Below are experts of layer 5 (counted from 0) of a mixture-of-experts language model. Rows are named router (the router's row for the expert), gate (a neuron's input weights, with its number), up (a neuron's input weights, with its number) and show model dimensions 0-159. Each number is 200 + 30 x the weight over its row's rms, rounded and kept within 0 to 999.
Before each expert's rows: a language model's description of what the expert responds to. This comes from a sample of Wikipedia text that the model never trained on.

# expert 43
It responds to: Nationality and descriptor adjectives
router,216,196,219,223,226,193,140,169,175,255,184,180,143,201,207,242,206,226,191,208,216,158,154,194,161,162,231,189,152,179,194,140,162,172,200,177,275,229,207,228,212,188,174,190,245,231,186,219,224,197,151,171,176,159,220,175,213,214,216,193,149,237,190,227,227,181,248,179,200,175,185,224,210,193,209,166,168,208,250,220,216,225,165,184,207,153,169,195,216,132,182,169,193,184,154,231,182,203,154,233,178,213,175,208,215,175,199,199,150,153,216,201,251,188,196,200,176,262,176,241,175,158,219,195,272,193,155,157,203,205,201,161,234,182,164,157,176,187,200,203,197,162,228,240,201,166,146,241,177,205,215,224,148,208,149,234,200,233,233,167
gate1,240,201,223,210,168,224,246,212,134,185,174,177,151,223,249,196,202,216,158,211,221,178,141,140,216,198,240,198,193,191,235,173,181,181,150,155,209,169,203,192,182,258,175,172,167,186,208,264,242,166,211,206,161,211,152,213,169,198,213,213,206,238,213,181,165,199,226,172,156,217,199,232,165,194,190,238,155,175,187,199,156,226,140,190,213,172,207,219,208,196,223,142,283,242,215,212,211,161,209,231,158,237,191,173,216,177,240,248,204,215,256,136,189,178,151,200,197,249,247,211,202,206,195,157,213,236,231,229,170,164,197,126,217,196,211,168,195,251,211,174,208,219,208,218,204,177,202,181,204,224,249,213,192,200,198,207,225,213,256,194
up1,209,223,140,197,177,222,212,132,213,199,206,232,162,194,212,214,211,179,210,214,224,239,215,237,176,210,170,177,239,184,240,274,219,174,265,196,176,188,220,256,239,273,224,184,213,242,213,206,210,198,232,163,182,200,270,181,198,147,212,166,219,216,156,234,214,195,180,215,200,176,212,215,202,157,162,212,228,202,216,197,225,241,216,191,209,205,180,155,148,204,157,186,259,205,218,209,147,253,235,162,235,273,206,181,220,158,176,208,174,263,180,224,207,225,284,187,153,195,179,211,255,179,201,182,166,178,202,229,224,224,157,174,168,170,173,182,207,199,206,174,230,237,164,197,188,220,220,182,218,227,157,217,233,212,173,172,190,201,222,224
gate2,186,201,221,218,223,248,145,182,215,229,233,206,220,204,218,222,188,171,198,210,214,268,146,188,167,224,230,174,169,172,243,152,184,188,175,246,200,180,216,226,257,173,190,202,247,223,157,243,237,190,216,228,173,165,180,185,258,183,195,161,190,175,220,174,210,207,178,157,135,187,194,233,204,147,197,279,173,194,168,199,227,175,131,195,272,154,160,207,186,200,195,187,216,221,170,215,209,194,187,223,164,187,211,241,218,182,185,201,204,217,230,219,186,202,213,175,221,196,231,202,211,138,177,221,209,162,179,231,202,183,251,208,219,193,197,165,159,205,213,168,168,206,240,244,189,218,109,203,190,142,204,155,151,232,186,237,173,213,227,154
up2,236,171,218,196,214,194,155,180,152,190,203,205,215,164,225,217,176,157,222,236,301,162,216,208,177,193,265,241,169,201,177,203,207,232,203,191,190,231,201,211,195,190,194,232,265,183,166,176,207,199,171,204,183,179,201,197,184,226,190,167,205,197,196,225,187,171,212,187,227,230,203,191,185,167,183,140,169,193,237,215,199,228,197,159,169,189,229,207,167,106,179,160,235,197,145,200,241,189,170,208,227,211,269,217,200,229,121,214,169,214,219,229,176,200,248,164,231,235,186,266,219,148,179,189,204,190,226,221,235,174,214,237,196,158,200,144,212,249,175,126,233,207,204,199,201,211,241,196,236,242,187,163,190,215,182,201,153,214,251,207
gate3,148,283,214,171,177,209,207,261,168,176,213,189,167,209,179,175,228,220,219,201,188,232,142,236,225,191,210,195,241,162,204,197,184,213,209,204,166,176,175,192,168,177,210,220,204,200,222,213,165,197,196,222,169,150,239,275,249,203,197,196,257,161,221,217,186,246,206,159,151,193,229,200,199,208,216,165,182,212,245,190,202,186,234,220,154,172,229,174,240,231,194,190,162,240,208,210,249,231,179,221,168,188,196,174,191,227,195,207,176,182,174,232,147,232,188,177,217,183,280,154,230,247,190,182,199,219,203,184,175,175,154,160,214,156,183,196,230,207,176,174,246,218,191,210,155,187,212,164,271,152,203,251,198,284,170,190,180,182,237,228
up3,186,260,227,179,228,206,190,234,197,157,168,217,230,162,228,148,176,198,174,188,262,217,197,250,223,133,193,205,247,175,212,212,130,204,185,222,227,179,181,235,185,194,225,187,215,153,213,234,192,209,212,205,158,137,220,226,176,209,191,208,196,184,208,183,190,204,169,170,137,153,197,168,245,228,198,207,209,130,201,185,166,234,221,204,215,178,186,194,176,220,151,187,248,257,182,193,216,181,267,205,232,223,171,254,225,180,165,168,192,209,162,165,215,228,238,191,206,212,168,230,167,188,191,198,212,224,215,242,181,189,209,204,207,178,168,217,250,210,197,155,200,141,197,200,273,175,261,207,239,178,151,251,192,267,189,225,241,200,201,208
gate4,197,149,181,168,182,221,169,227,142,203,185,141,220,197,180,177,175,221,249,163,218,105,150,189,185,209,231,183,194,186,233,147,205,209,181,192,197,166,189,155,214,208,208,270,215,214,226,242,238,211,214,234,171,153,190,178,186,211,209,216,181,199,238,162,230,202,208,215,224,219,189,186,256,235,200,216,209,182,179,236,189,177,184,143,220,168,164,231,239,181,164,183,154,207,191,208,208,182,237,178,155,226,152,186,210,289,262,181,233,203,218,194,216,226,153,206,183,233,197,205,199,215,224,203,209,155,126,168,200,219,223,183,224,225,183,202,147,196,220,165,230,243,183,187,213,155,221,169,260,223,140,234,180,218,190,223,227,200,225,172
up4,207,194,209,231,193,241,166,190,160,207,176,164,214,198,247,167,257,217,218,212,168,145,216,157,221,181,206,261,192,221,167,194,174,219,205,176,178,154,222,198,220,152,170,248,213,231,215,202,159,175,232,225,190,213,242,160,243,220,255,191,184,162,212,191,181,209,212,200,214,223,206,166,215,224,212,259,199,235,221,178,174,157,240,220,166,217,188,186,205,177,191,211,180,166,196,223,203,158,242,213,220,143,263,146,213,210,207,232,256,176,195,190,231,156,182,180,226,212,238,249,217,165,168,225,258,202,235,239,186,156,241,182,206,240,244,204,183,235,209,184,270,166,159,192,187,207,198,152,228,248,202,163,164,160,195,188,165,175,274,202